From a checkpoint of a small mixture-of-experts model trained on Wikipedia.
Size: 12 layers, vocabulary 8192.
Experts: 96 experts in each of 12 layers, 48 cubed ReLU neurons an expert, 6 picks a token, a softmax router.
Training: a variant of SOAP for the experts, 355M tokens, 5411 steps.
Below are experts of layer 2 (counted from 0) of a mixture-of-experts language model. Rows are named router (the router's row for the expert), up (a neuron's input weights, with its number), down (a neuron's output weights, with its number) and show model dimensions 0-191. Each number is 128 + 32 x the weight over its row's rms, rounded and kept within 0 to 255.
After each expert's rows: a language model's description of what the expert responds to. This comes from a sample of Wikipedia text that the model never trained on.

# expert 3
router [109 146 115 104 138 193 124 144  87  88 150 133 140 152 113 200 106 125 111  64 147 107 164 113 175 144  89 104 116 187 178  98 151 162  98 167  54 164  80  95 116 110 150 155 116  85 119  91 123 155 106 192 134 197  97 107  69 144 144 133 127 123 126  97 104  88 122  95  92  87 150 132 117  93 112 104 130 136 181 113 134 105 138 109 135 113 152 126 130 121  78 149 167 175  75  87  94  69 108 167 158 108  97 123 137 157 126 160 113 159 149 160 143 206 133 156  82 132  68 171 128 136 147  90  92 194 159 180 139 115 147  90 124 100 171 126 201 150 163 137 108 146 174 110  95 129 122  70 125 108 105 145 123 120 157 121 132  82 100 157 157 189 174 122 154 145 138 137 154 144 122  66 133 131 182 144 100 141 153 173 125  63 155 108 134  92 101 110 143  47 136 170]
up1 [151  86 157 165 156 145  90 132 144  78 131 166 132 177 180 116 143 116 193 147 146 101 195 112  79 163 162 135  83 120  98 139  60 164  92 121 127 180 167 161 106 112 150 126  94 167 146 107  87 168 136 100 106 137  79 125  94 186  46 139 139 140 138 116  71  91 161 121 155 139  64 153 112 152 201  85 126 104 128 141  77 121  72 141 139 160 113  44 157  68 117 142 177 171 170 131 113 179 182 136 135 129 190 149 179  98 149 130 162 134 139 134 101  98  55 152 132 139 131 172  97 118 146 154 105 155 142 144 137 156  87  98  98 166 138 116 168 120  89 158 171 154 140  79 117  86 108 102 171 109 144 157 112 152  98  80  91 161 146 159 118 118  85 142 137 102 174 114 113 107 147 152 153 139 145  62 163 127 123 110 145 145 148 122 169 118  98 107 137 120 188 111]
down1 [105  54 126 118 135 145  65 155 128 208 163 139 130 127 135 190 117 171 118 168 135 145  97 172 105 168 149 115  87 130  77 164 134 183 139 121 106 110 127  76  79  88 116  96 166 177 148 123 134 125 135 155  92 133 123 146  79 100 115  91 187 132 122 100 136 138 205 157 112 138 138 135 117 108 171 144  92 161 157  95 145  69 157 153 110 147 131 147 145 111 105 197 109 152 147 138 164  73 108 130 146  91 120 134 130  87 123 102 179 145 147 142 177 123 123 136  95  84  69 137 185 210 150 173 111  70 134 155  98 121  97 145 136  96 111 174 129 106  98 140  68  86  66  99 144 157  90  71 127 167  75  59 128 144 146 163 142 176 168 113  74 102 142 110 111 145 129 155 163 157  93 131 115 131 188 160  75 137 183 142 144 115 122  98  78 147 112 155 102 129  96 128]
Given-name pieces. First names and name word pieces, usually person names after commas or by, such as Mike, David, Lonn-ie, Eliz-a.

# expert 6
router [130 115 150 106 109  96  85 147 130 136 129 130 133 119 174  56 121 148 119 196  82 118 105 119 188 104 156 115 125 150  83 173  54 138 136  60 123 141 117 101 105 171 148  92  96  92 145 198 114 136 143 109  93 106 144 130 197 158 158 128 115  61 152 144 140 146 134 138 159 110 161 144  98 163 120 138 126 172 160 196 104 118 137 176 133 154  81 114 164 168 114 134 116 127  76 119 117 143  74 169 107 155  96  74 119 203 105 112  76 131 186 115 165  93  99 139 126 115 191  68 170 110 188 108 160  92 157  85 187 139 121 135 155 136  91 136 109 124 151 113 111 150 127 143  68 177 164 150 149 166 121 135 142  89  82 170 122 126 104 156 150 119 131 164 195 116  93 118 169 101 136 156 120  88 112 161 133 148 106 140 126 163  59 201 175  90  88 121 140 136 104  89]
up0 [123 142 150 122  71 148 112 140 118 121  83 106 147 109 141 138 113 113 123 129 145  90 150 136 110 115  75 124 155 143  69 100 161 102 172 127 123 132 161 131 161 105 145  81  98  79 102 193 164 128  91 110 111 135 180 106 168 108 104 108 136  94 210 140 146 143 106 147  92  73 126  91 204 137 140 179 118 166 141 110 182 130 165 106 164 152 131 151 127 215 138 125 158 131  90 157  96 120 113 143 147 132 122 161 139 125 115  84 101 129 116 185  94 121 123  93 119 109 119  62 141 112 209 176 122 127  37 128 135 130 151 147 160 159  91 150 122 172 136 110  60  78 133 225  99 110 113 162 151 136  88 133 107 124  74 152 141 148 151 142 162 174 176 145 137 127 142  78  92 135  93 195 134 170  87 134 128 171 139 125 115 173 126 226 127 161 112 101 178 103 136 116]
down0 [141 125 118 119 104 170 156 121 117 184 125 110 122 114 207 139  85 129 151 132 108 144 102 107 136 154 119 144 117 136 109  92 168 179 119 167  90 152 154 147 133 162 140 146 124  95 102  69 107 113  79  98 124 127 198 180  97 168 125 163 113 137 104 110 134  86 146 154 150  89 121 128  92 119 134  52 170 157 178  75  99 183 109 162 136 130 131  85 124  82 118  77 171  90 216  95 163 114 177 129 199 144 168 137 123  94  94 151 103 114  98 120 141 143  86 176 109 103 173 120 171 183  95 170 112  89 109 112  90 134 146 145 110 119 140 205 106 109 111 132 101 143 171 225 137 146  86 161 166 117 148 150  90 158  78 155 192 117 172 109  87 135 116 140 136 108 126 144 179 164 158 131 137 175 186 121 112 130 137 143 102 129 104  85 151 114 107 154 169  72 103  84]
Copula and field labels. Main verb is/was right after a subject's name in opening definitions, plus infobox labels like Date, Label, Length, Died.

# expert 31
router [ 78 118 120 118 141 128 102 169  46  95 141 187 144 130  63 130 126 147 104  70 171 133 148 120 109 163  78 132 164 180 176 167 133 120  61 116 110 134  90 173 123 152  92 129 115 115 174 163 125 138  95 161 103 119 121 155  82  64 128 116  97 155 142  66 164  94  60  79  87 157 144 143  77 113 101 137 110 133 206 166 127  99  95 109 153 120 117 105 169 112 132 121 176 120 103  95 146  60 131 143 137  90 109  88 154 165  59 146 154 169 155 132 162 145 177 132  94 188  94 143 128 118  89 106 118 207 151 135 171 109  89 127 167 119 121 139 142 140 122 119 144 197 187  92 148 158 154  77  89 142 163 111  67 130 117 106 174 100 114  85  99 135 185 110 142  96 149 146 125 112 153 100 142  91 135 131  81  81 130 172 164 163 110 124 125 131 158 119 133  90 152 117]
up0 [ 67 171 179 135 125 107 128 143  81 154 172  96 116 134 117 149  65 127 139 104 140 124 148 161 180 133 143 117 124 115 125 148 214  91 117 140 153 129 100 195 206  79 116 120 152 157 175 134  90 151  83 169  70 114 129 104 170 111 165 104 166 125 188 160 112 162 145  87 106 180 153 109 150 157 158 116 144 137 191 112 141  92 113 100  93 126 147 134 206 132 146 134 162 117  19 140 152 124 138 178 136 130 168  59 152 133 112  98 102 110 161 124 112  95 145  97  61 119 161 101 173  88 122 133 136  98 117 112 131 127  97 151 123 204 108 146 127 128 123 110 127 125 168 111 113 118 197 123  66 134 111 111 120 121 114 198 157  96 103  55 115 128 113 132 177 136  89 126 171 128 125 156  88  72 125  72 112 155 124 130 115 100 202 144 107 124 151 124 137 151 107 102]
down0 [148 201  76 125 100  93 165  88  28 163 165 173 159 123  99  68 156 123 161 118 127 130 147 143 182  95 128 154 102 115 127 105 149  96 122 145 135 151 135  98 134 132 151  94  94 145 137  79  77 125 171 130 185 135 132  91 131 154 110 152 120 107 203  90  90 114 129 142 117  95  91  87 117 209 134  88 134 129  55 104 117 114 117 107  83 154 126  94 138 121 125 159 134 124 154 127 104 130 155  72 154 143 195 101 142 102  96 147 149 179 157 114 124 112 121 101  95  80  94 131 162  42 145 119 168  98 118 116 145 144 156 194  83 166 110 117  99 129 129 114 157 149 147 124 155 136 132 207  99 165  92 135 157  95 148  82 111 103  75 153 166 134  88 121 161 144 147 147 145 100 122 142 108  70 117 152 135 140  72 169 123  63 186 124 132 108 206  94 106 117  78 126]
Name pieces and pronouns. Middle and ending pieces of foreign personal or place names (U-day-a, Ots-uki), plus pronouns like her, him, She, There.

# expert 61
router [138 182 120 146  78 111 211  92  71 158 148 151 150  99 146 127 112 159 157 154  90 163 113 206 118  68 145 137 200 121 105 130 121 177 134  97 160  92 167 134 112  74 141 112 103 111 161 140 133 117 121  78 125 105 140  70 150 155 167 151  92 168  94 130 180 135  86 169  81  92  94 149 177 124 136 122 117 160  92  88 137 132 141 128  45 174 159 226 155  77 153 140 115 145 151 115 153  94 153  83 121 162 136 108  83 132 140 137 129 108 150 122  85 146 131 125 111 112 126  92 115 142 122 123 125 118 151 105 100 117 164 169 197  90 122  89  82 138 176  96 134 114  82 107 166 136 160 168 150 148 140 144 100 159 109 171 138 137 103  35 168 124 158 170  96 104 104 171  93 110 147 129 103 136  99 188 138 159  75 131 168  52 126 138 104 130 139 161 166 137 124 125]
up0 [116 179 159 149  95 125 118 188 119 162 154 164 162 106  64 117 159 208 182 154 117 143  91 121 125 144 181 133  74 140 129 108 131 123 200 198 130  84 128 137  77 108 101 166 127 109 121 151 120 164  95 125 136 135 122  76 118  81 103 125 189 129 147 133 104  76 129  51 145  85 133 134  92  98 144 118 114 164 151 118 125 137 106  98 150 132 121 142 138  57 123 147 126 180 130  86 135 166 122 168  90 128  81 109 133 122 134  55 123  99 109 181 126 145 116 216 132  99 129 153 133  79 122 126 115 177 107 151  81 125 107 164 111  88 139  97  81 117  95 144 177 167 115 157  93 120 131 130 134 173 107 127 156 212 133 159 158 139  84 154 194 125 106 162 166 129 131 151  70 104 118  95 152 106 151  82 174 120  77 172 144 168  97 175 119 142  72  83 110 148  95 158]
down0 [165 140 141 151 164  94  85 159 118 178 129 143 169 152 101 117 173 119 144 158 121 156 113 114 113 143  97 122 123 109 148 123 130 115 148 116  99  94 160 109 191 106  98 121 141 153 109 138 157 142  86  57 116 100 158 153 172 126 107 192 147 141 117 151 134  89 116 126 194 117 115 107 146 161 109 162 160 155 145 144 110  87 135 106 104 115 139 159 115 155 126 141 138 178 151  88  94 133  59 121 168  77 211  92 119 170 128  68  58 166 115 154 137 135 143 140 172 154 111 119  98 103 150 169 128 173  97  97 112 140 120  24  87  23 137 170  85 171 140 124 182 172  59  82  91 157 116  99 146 140  88 141 134 134 127  97 132 149 110 104 111 129 102 189 132 140 124 163 137  98 136 171 148  83 154  24 151 116 166 193 130 154 132 142 146 123 124 124 137 170 160 126]
Digits in numbers. Non-leading digits inside dates, years, scores and citations, such as the 2 in 2007, 1 in 106–11, 7 in 1970.

# expert 28
router [111 140 161  96 157 110 116 127 118 126 142  82 105  77 157 154 136 106 159 160 111  43 121 110  97 119 145 191 104 132 142 168 127  74 184 121 147 148 105 135 134 181 153 100 101  72  79 141 189 114 153 106 112  88 125 140  80  42  93 130 130 138 121 177 151 128  80 112 139  89 115 145 126 144 172 118 154 135 153 160  94 144 129  73 139 111 148 127  81 131 136 136 161 126 112 123  94 135  72 146 117  68 199 104 222 123 150 159  77 112 162 104  96 101 107 124 136 156 169 148 157 152 161  94  91 123 142  96 130  85 107 121  86 109  89 112 145 109 147 114 130 104  96 126 127 181 176 106 159  96 178 175 162 152 121 147 107  71 129  78 178 126 105 135 137  65  79  83 130 154 148 191  75 111 138 123 134 158  55 132 182  71 147 124 182 110 118  98 183 140 135 132]
up23 [137 141 160 129 109 230 106  63 129 120 109 146 177 140 169  98 133 144 150 144 187  72 173 134 158 165 153 141 111 145 175 138 111 165  83 133 113 137 171 127 171 144 200  77 136 115 117 189 103  95 140 164 157 152 142 153  91 130 141 105  83 120 138 117 109 102 144 183 105 159  91 117 116 132 156 118 161 116  96 118  96 161 161 105 140 112 112 104 142 109  95 192 110 138 119  68 133 133 110 125 153  57 194 182 133 163 207 164 123 130 123  90 116 129 136 146  85 118 129 126 109 204 121 110  84 148 107 148 125 140 153 121 122 138 161  91 143 105 115 119 130  94 140 153 158 112 141 163 162  93 123 150 163 110  85 135 133  96 128  52 115  74 131 136 108  89 125  97 126 120 173 143 117 159 119 191 124 181  93 128 129 114 208 153 157  15 195 126 109 126 152 161]
down23 [107 136 128 151 146  84 138 148 173  97 129 164 163 197 110 115 160 200 136 139 128 115  89 105 160 130 167 152 109 135 122 119 141 167 147 115 119 117 129 134 176 163 111 136 126 142 113 148 166 124 107  99 109  89 132 178 111  75 148 145  80  81  91 143 111 156 148 162 150 113 164  86 142  79 153 172 176 166 112 129  92  90 138 157 133 111  65  73 130 132  94 174  87 147 103 109 128 104 169 147 121 133 151 101 183 119 179 115 138 118 114 110 114 147  43 126 170  89  88 102 136  58 174 137 138  67 143 128  96 153 182  93 127 104 118 146 141 142 105  91 114 120 156 110 130  95 100 178 128 157 115 138 169 103 157  80 132 141  98 145 103  63 161 160 135 161 120  71  77 166 161 106 201 117  62 124  88 100  92 170  70 219 116 182  87  84 151 128 116 113 160 172]
Sports and roles vocabulary. Sports terms and role nouns in sports and biography text, such as Cup, football, win, loss, halfback, coach, politician.

# expert 26
router [180 199 101 120 160 118 135 162 157  85 140  68 174 113 105 200 148  78 129 185 135 105  96 141 104 144 120 103 111  82 157 130  48  93 127 139 139 147 111 106 152 121 109 162 160 132  52 132 127 156 120 157 109 148 130 158  93 142 138 152 114 110 179 157  86 130 155  90 191 161  75 103 137 116 127  98 145 110 147  97  95 112 137 123 111  96  97 111 143 162 142 187 181  99  83 178 164 176 114 150 141  95 111 189  90 123 163  92 162 160 104 151  93 122 110  88 115  45 182  85 142 143 116 114 164 118  79 150  94 133 140 127 124 113 153 120  85  92  16  45 124 117 153 134 160 107 119 120  97 124  96 124 120  84 133 147 109 161  66  86  84 135 106 162 130 128 113 153 181 107 134 107 102 136 109 122 106 123 178 166 114 179 142 154 104 128 125 118 164 132  98 183]
up0 [122 170 152  83 104  80 143 123 136 133 123 109 121 151 161 153 170 171 109 183  90  85 116 132 150 146 142 208 142 148 132 129  66  94  96 142 128 126  95 122 174 137 146 107 127 118 113 105 174 107 163 127 167 114  80 114  78  65  63  93 105 159 137 179 126 122 142  99 142  94 109 140 128 219 138 111 137 164 113 136  82  96 104 143 124 102 132 123 143 145 104 156 155 153 122 183 144 129 111 146  98 158 117 152  65  96 151 198  81  88 177  91 145 146 160  73 180 119 155 122  84 120 132 200 160 126 114  97  99 120 133 138 152 104  82 138  91 166  56 123 118  97 123  82  97 116 129 101  66 143 106 175 126 136 120 116  83  29 110 189  54 120  87 116  74 166 148 126 135 115 161 158 109  80 133 146 127 140 126 130 144  87 136 111 161 173 144  96 141  68 123 152]
down0 [124 120 162  78 108 141 144 156 143 118 149 165 104 170 105 136 137 171  99 137 219 250  97  92  93 127  95 145  95  82 145 153 157 161 140 130 171 124 182 115 128 164 142 107 160 124 133 158  49  94 108 103 141 107 135 129 152 107  60 134 103 100 133 168 124 232 120 132 146 149 183 139 109 127 165  72  69 120 173 198 184 147 117 118 125 124 103  90  70 115 103 137 138 142 100 136 100  99  99 144 138 153 135 155  85 101 167 149  98 128 171 157 113 103 110  95 135 155 139 125 116 151 108 116 121 103  81 128 162 116  96 116 155 171 141 170 130  97 122 149  14 133 100 127 131 121 158 130 126 188 100 119 151 122 147  89 134 135 172 129 163 164  42 152 113 138 105 176 130 103 166 170  88 177 121 145 135 160 122 138 126 112 164 103 129 124 161 128 111 105 156 162]
Clause connectives and periods. Sentence-final periods and linking words such as as, including, called, named, that, because, especially "known as" and "such as".

# expert 45
router [152 166 123 139 114  70 125 137 196 107 100 100 127 140  91 164 146 107 107 174 162  95 170 151  73 150 144 126 125  93 178 137 100 100  86 130 158 141 158 164 193 141  86 178 138 135  94 154 150 142 159 114 134 144 155 137 109 150 177 193 107 105 176 120 104 106 111 150 200 117 110 145 167 123 156 142 141 126  77 140 121 124 177 117 138 116 122 150 119 117 157 109 125 115  99  97 127 167 105 141 137 143 180 121 131 148 110 101 106 104 154  98 134 141 104 128 111 155 140 134 101 118 187  80 202 150 144 108 141 164 199  86  68 183 131 128 169 101  80  67 122 121 117  97 151  72 240 199 139 125 113 101 127 168  64 125 161 156  84  94 113  83  86 105  86  79 179 132 147 111 138 141 147  84  68 136 138 144 138 129  34 151 135  93 138 131 127 137  83 129 135 165]
up0 [186 132 140 109 115 102 107 135 141 140 109 132  93 134 104 130 189  98 110 137 173 134 141 149 110 120 133 157  97 121 152 158 119 149 145  68 171  63 111 116  64 112 195 120  94 120 149 133 194  76 152 118 166 119 147 141 117 108 123 171 153 164  69 170 140 120 195 139 161 141 128  91 183 155 123 186 140  95  81 145 122 142 120 104 127 105  75  81 124  96 118 112  97 200 123  90 197 128 187 143 102 149 127 114 159 152 121 190  98 158 161 150 157 116  85 104  83 154 163 129 145 176 142  91 168 128  90 135 133 130  88 138 104 107 120 107  93 123 111 122 123 136  90 189 147 148 206 117 134 105 102 157 100 151  79 107 149 150 177 102  80 153 162  53 117  88 127 103 110  98  85 156  93  84 106 199  64 134 182 106 137 104 151 147 166 171 144 164 115 118 150  79]
down0 [114 169 153 169 120 153  86 174 132 141  52 126 157 162 143 108 130  80 125 144 152 136 156  74 170 106 118 149 115 155 150 175  73 202 130 147 132 100 101  87 164 107 112 103 144 186  91 175 122 147  76  96 129  99 179 152 119 149 134 168  90  80 129 128 141 110 112 148 103  94 116 104 182 124 138 158 141  83 103 120 131 162 171 160 121 117  88 191 139 151 145  71  74 135  93 105 106 144 107 118 146 144 138 137 117 108 180 172  84 169 118 109 123 178 128  81 133  66 119 157 135  85 151 125 171  71 148  61  95 133  84  98 146 112 117 121  76  90 141 139 125 151 125 154  98 109 102 137  51 108  86 141 110 133  67 117 119 172 196 119 136 107 122 105 122 142 151 108 162 162 178 179 110 131 165  79 136 189  77 108  92 166 112 168 144 140 102  56  68 106 125 135]
Past verbs and participles. Past-tense verbs, participles and verb endings after was, he or is, such as dedicated, released, served, died, appeared.

# expert 53
router [121 157 111 191  76 122 197  85  72 138 126 131 108  89 141 142 167 144 140 131 152 116 125 199 159 125 130 185 137 132  90 152 120 173 135 124 130  50 110 126  90 108  98 114 157  95 101 166 144  94 106 152 175  72 156 105  86 127 125 163 109 146 148 134 127 164 107 117 108  68  90 131 219  72 144 159 138  78 118 120 116 111 127 162 116 126 106 215 140 132 138 158 125 165 135 114 129 158  99 145 133 148 124 136  62 135 106  78  89 117 139 143 105  85 122 136  91 104  93  75 132 122 120 149 161 111 153 156 126 123 134 147 180 155 125 111 136 112 170 123  99 156  60 150 195 139 165 146  64 111 169 103 197 163  81 167  75 121 172  99 192 101 151 197 139  94 122 139  84 124 172 140 160 156 139 118  86  97 111 129 146 132 120 203 124 145  89 166 180 109 109 137]
up0 [143 143 138 150 132 119 164 103 157 145 119 166 127 145 180  70 124 126 154 110  92 118 155 118 120 133 192 182 124 191 123 150 176 181 125 203 123 107 118 121 159 130 129 142  60 109  55 136 185 164 170 129 112 139 129 153 124 134 190 136  88  84  93 123 105 105 169 130 105 119 192 160 110  92  85 160  93 148  75 178 104 173 132 149 126 113 213 116  64 102 119 154  80 107  83 146 140 133 115  25 168 134 179 107 132 112 122 138  77 100 152 182 123 112  84 141 103 133 133 118  89 124 124 115 145 128  91 193 126 182  94 134 145 120 134 148 149 147 103 171 111 136 154 150  97 152 110 158 167 107 170 102 128  82 106 156 119 168 122  54 173 170  88 141  84  95  97 152 138  89 183 146 128 132 154 144 118 124  81 117  90  96 172 103 150  95 144 144 107 143 101 167]
down0 [ 93 159  95  84 145 137 148 118 111 104 164 118  74 167 168 109  70 152 139  86  91 123 130 143 133 148  83 112 116  82 141 150 104  95 170  83 143 112 113 140 170  99 183 154 163 101 197  79 101 120 141 108 178  73 140 127 138 190  89 156 103 129 141 139 147  90  78 136 107  65 127 126  76 133 141 197 122 142  63  83 157 105 117 146 142 196 151 136 161 151  95 127 109  69 157 139 169 114 105 178 109 106  98 115 139  74 127 152 135 126 126 138 146 131 176 163  83 149  91 113 125 123 135 123 157  68 141 107 114 106 102 140 170 121 100  87 103 141 109 160  70 142 157  73 152 111  87 103 191 123 100 180 179 107 143  83  73 136 123 148 158 107 145 161  91 180 107 109 123 150 169 161 181 120 136 123 128 142 123  65 103 132 108 117 213  76 170 133  59 118 104 159]
Digits in numbers. Individual digits inside years, populations and statistics, such as 2007, 1970; also There opening census sentences.

# expert 43
router [ 97  86 104 110 159 103 136 147  69 121 126 129 170  69 139 126 175 176 139 155 145 124 151 148 117  97 153  91 163 100 119 179 106 145 115  61 156 121  94 125 109 134 153 122 163 127 150 157  80 162 121 102  99 132 152 103 134 113  72 106  96 171 127 109  72 130 155  73  82 102  83  75  90 135 163 138 174 107 151 151 116 138 148 198 175 219 139  97 132  79  84 147 108 138 132  73 148 132 110 142 117 157 131 139 142 168 111 161  97 111 197 156  94 126 108 176 112 162  88 125 110  73 123 158 152 123  98 123 151 110 104 112 110  86 130 164 213 132 114 138 192 156 116 115 141 153 103 112 168  91  97 109 125 169  85 145 159  83 134 134 129 145 124 104 201 181 183 125  52 101 151 110  81 108 126 102  92 124  59 143 151 185 153 168  89 173  84 147 152 123 135 118]
up0 [142 114 120 189 156 131  91 196 124 117 141 109 150 148 130 130 147 157 145 140 150 122 142 101 116 138 120  77 129 139  80 108 138 114 157 136 114 141 123 112 191 140 162 142 120 182  97 122  91 149 161 118 148 118 109  68  83  81 108 137  95 141 129 103 132 112  88 135 112 127 157  98 117 163 157 147  82 110 162 126 123 149 121  87 196 185 133 175 129 132 154 195 131 109 149 156 204  89 137 139  63 141 110 162  92 141 172 124 153  60  77  69 109 159 153 148  99 198 102 165  70  67 192 144 117 133 101 162 123  95 123 124 129 138  85 127 161 184 130 169  81  98  85 146 101 110 104  83 160 133 100 123 121 108  86 173  99 186 112 134 154  84  82  90 145 111 135 142  76  89 110  55  78 138 130  76 162  70 165 137 125 163 125 143 109 107 104 140 100 145  58 188]
down0 [ 85 117  89 114 153 132 122 122 181 157 163 109 166 101 107 113 164 121 129 150 167  89 107  76  70 162 123 137 147 150  88 138 148 112 131 105  99  81 101 120 147 153 141 102  42 142 140  83  68 188  83 154 131 149 156 111 161 176  76 109 145  96 125 132 112 149 132 147 143 147 157  97 144  89 126  90 124 178  21 115 139 169 134 123 104 197  91 126  96 193 115 164 101 100 162 159 199 142 167 144 152  92 126 154  49 120 106 107 139 131 148  70 162 119 147  86  90 162 153 111 111  94  95 135 162 176 142 105 123 156 144  80  64 138 121 145 169 119 101 135 156 178 119 208 149 107 136  40 165 114 166 135 169 142  70 161 139 136 178 131  80  69 132 111 129 132 152 113 140 119 111 161 145 101 114 111 102 132 181 118 129 120 105 104 120 136  86 113 117 127 102 156]
Leading digits and counts. Number words and first digits of numbers (one, two, three, 1, 2), ISBN digits, and the prefix co before hyphens.

# expert 23
router [ 95 109 103 152 145 111 116 146  89 188 163  71 147 126 167 140 148 160 199  99  92 108 174 100 152  95 125 148 122 157 155  81 166 154  92 125  97 178 114 100 177 120 133 110 117 127 146 136  83 133 155 136 116 140 161 122 135 148 135 157 164 143  90  92  90 154 141 119 138 196 125 169 160 137 133  83 115 159  84 120 205 171 158 163 147 160 164 135 147 142 116 197  86  74 127 137 106 119  80 109  90 172 168 164 116  97 133  85 130 120 101 198  64 178 147 100  91 126 169 137 159 121  88 176 188 115 154  68 139 142 128  62 103 115 131 142 123 136 153 103 118 144 124 186 149 150 104 132 145 104 146  97 142 112  97 134 102 119 216 165 140 150 165 119 143 137 177  83 156 127 146 140 125 182 171 111 129 176 147 122 200 176 158 153  70 112 127 110  59 171 121 163]
up0 [112 143  80 112 149 151 179 139 123 132 113 151 112 154 159 137 121 128 103 126 105 131  84  78  73  87 161 118  63 169 116  95 106 131 134 118 150 120  77  57  81 156  44 193 152 204 135 107 145 144 117 136 145 100  72 138 129 192 139 165  51  83 143 110 182 147  84 120  99 161 139 148 120 143 108  44 154  99 146 110 141 110  81 147 159 108 106 117 129  96  93 142 134 126 106 117 138 121 154 107 133  87 150 109 117  99 117 120 180 137 120 174 165  73  83 123 111 107 155  74  97 122 170 130 120 196 105 154 154 208 116  93  87  73 133 125 149  79 164 156 199 164 150  84  95 123 149 102 111 123 111 123  85 175 131 117 132 134 103 165 108  94 155 153 107 112 123 146  55 103 133 148 115 107 158 134 104  91 145  61  77 159 151 161 155 126 160 157 134 117 162 157]
down0 [136 139 137 160 131 101 110 125 100  95 154 115 132 126 162 145  90 104  86  81 152 134  89 103  78 185 129 154 178 147 180 144 144 122 164 141 112  72 141 144 138 136 116 165  67  87 114 126 107 115 148 158 171 132 164 117 119 137 134 190 156 116 149  42 149 161 129 139  98 129  87 188 120 159 131 140 121  96 106 163 109 193  71 139  82 158 124 102 110 128 140 109 175 217 155 125 144 162 183 163  66  74 131 140  99 110  69 156  94 165 106 167 122 126 123 111 153 124 126 135 145 185 121 126 120 113 138 160 154 140 116 188 144 122 141 163  73 115  58 122 202 133 147  52 191  92 119 138 191 149 125  99 104  92 149  91 128  87 170  82  93  94  91 165 134 138 127 165 158 136  97  91 126 174 141  61 107 157 143  96  82 117 131 164 108 121 167 126 135 156 176 154]
Line breaks in lists. Line breaks ending list items or table rows in cast lists and infoboxes; also United in United States and prefixes dem, semi.

# expert 52
router [146 122  68 121 123 163 137 135  78 106 144 126 111 116 124  99 111 141 143 129  89 133 171 166 156  96 118 130 132 126 182  72 136 171 137  95  93 138 117 198  82 137  75  96 122 116 171  68 118 153  78 127  97 130 118 155 123 147 155  88 125 147 165 111 126 147  75 132  84 123 130 115  95  37  95  62  87 142 106 103  84 109 103 151 111  81 159 154  99  94 124 167 127  98  72 113 119 103 133 116 117 114 128 127 122 202 135 185 160 123  92 105 109 199 176 153 134 151 144 147 109 186 179 100 101 113 168 145 169 102 144 135 174 141 172 101 143 143 131 113  75  67 165 124 162  76 102 111 159 179 123 149  94 127 147 156 131  94  86 117 170  94 113  73 126 156 121 143 210 112  98 111 133 130 179 212 131 124 110 150 142  56 114  94 133  65 179 130 111 106 160 120]
up1 [129  76 117  98 153 143  99  84  87 115 136 101 148 159 188 164  90 135 134 108 134 104 103 121 159  82 195 125  77 166 111 152 139 166  91  79 154 168 152 106 142 158 147 136 110 216 145 137  94 159 128 103 114 140  92  97 107 115 101 139 161 126  71 135 172 143 148 104 124 126 131 181 164 135 184 114 116 161 112 153 168 151 131  67 131 158 171 172 145 118 136 126 134 132 165 158 151 160  95  99 197 100 155 181  93 147 132 216 110 197 169 153 130 143 127 144 119 169 111 149 127  80 131 177  95 133 129 108 175  90  69 152 142 128 162 169 135 113  88 186 143 144  88 147 155 112 202  80 106 137 170  71 129  85 133 180 121 109 134  89  87 143  98 118  71  65  92 131 117 104  86 112 137 128 178 134 180 105 156 132 158  92 150  87 138  95 179 162 132 128 116 109]
down1 [124 178 125 170 174 114 173  81 130 107 131 105 115 186 121 129 100 129 165 136 131 184 122 108  92  95  95 174 139 150 128  97  84 116 135  85 151 228 138 123 152 138 138 121 143 162 151 140  78  70 109 143 133 143 179 191 158 134 158 143 106 103 164 125 114 138 132 146 137  93 134 147 121  96 161 172 141 148 103 106 167  93 127 115 112 112 140  94 112 128 127 108  82 145 115  89 138 152 104 108 189 109 128  74 194 119  99 134  95 156 163  80 124 125  64  75  52 141 130 119 118 134 206 101 165 142 164 143 124 127  64 135 169 106  89  84  77 143 159 138 108 101 148 183 113 158 200 131 108 143 138 169 229 153 111 140  86 161 131 139 167 110 131 104 103 157 161 113 117 139 217 149 148 116 115 191 164 148 126 151 167  64 110 111 146 166 137 128 160 168 114 138]
Surname endings. Final pieces of personal names, mostly foreign surnames in sports tables and lists, such as Shevchenko, Nakamura, -ić, -owski, -sson.

# expert 54
router [115 139 107 167 129 148  76  63 110 137 174 119 183 133  95  94  95 160 155 155  86 129  80 122 113  59 164 164 179 134 150 162 103 125 130  88 177 159 131 184 139 108 105 113  80 134 169 161 148 133 154 106  83 160 101 104 126 151 124 125  80 141 168 114 136 176  90 126  92 197 180 155 109 148 135 194  95 111 128  93 158  92 104  93  76 158 178  82 116 151 175 144 104 143 156 120  93 134 126 160 147 105 140 148 153 149 132 115 153 127  97 114 102 155 136  90  61 115 150  97 143 112 137 126 175 126 128 152 179 120 137 117 181 181  84  75 136 117 134 108 158 117 170  81 133 129 161  78 112 154  81 100 186  86 170 187 176 156  67 158 133 157 151 139 155 149  65 162 146 111 153 133 146 115 125  94 162 173  81 189 151  85 118 133 152  73 160 143 128 187  94 143]
up0 [ 57 143 113 138  54 139 131 105 160 143 121 149  98 119 108 119 115  93 154 194 105 128 151 121 147 134 145  88 121 122 149 133 166 113  94  70 128 136 145 166 117 108 121 108 129 191 128 107 204 174 136 106 147 115 155  93  55 169  75 125 113 132 108 101 129 147 144 167 102 139 149 148  85 168 127 127 150 150 164 128 180 143 144 119 109 166 165 188 142 107 148  77 147 110 116 112 112 125 130  76 159 136 244 108 130 148  81 141 177 203 145 136 174 150 168 111 156  77 126  75 141 115 145 137 163  98  92 104 136 109 122 141 113 124  99 140 204 164 111 178 166 166 135  88  51 170 134 205 139 155 169 110 122 107 104 174 145 126 217 132 107 148 130  75 146 112 116 135 149  92 101 130 121 124 196 126 130 134 135 120  76 104 114 121 173 108 175 150 122 102  90 108]
down0 [ 89 194 110 123 125 129 149 133 121 153 116 140 169 113 124 138 139 125 125 145 150 130 104 100 167 158 150 190 102 134  95 187 165 112 126 145  83 175  69 133 166  76 111 101 104 192 139 191 114  77  98  88  92 132 132  71 175 121  85 122  96 107 152  97 136 136  92 144 135  67 144 159 187 157 141 106 126 125 113 158 120 133 105 139 152 134 109  90 113 162 203 145 140  94  22  84 103 133 168 117  92 192 129 103 147 186 137 145 111 122  76  91 160 110 164 149 121  89  99  77 160 150 127 186 101  52 146  98 178 184 149 148 102 160 115 122 171 121 162 105 167 106 164 152  95 156 141 137 159  96 145  90 172 101 115 105  84 150 135 146 117 101  78  97 162 186  88 113 123 120 153 161 181 144 115 180 111 130 129 112 128 123 168 121  81 192 158 138 101 148 115 142]
Final year digits. Last digit of years and long numbers, especially in "from 1948 to", plus closing words of names like States, Kingdom, Festival.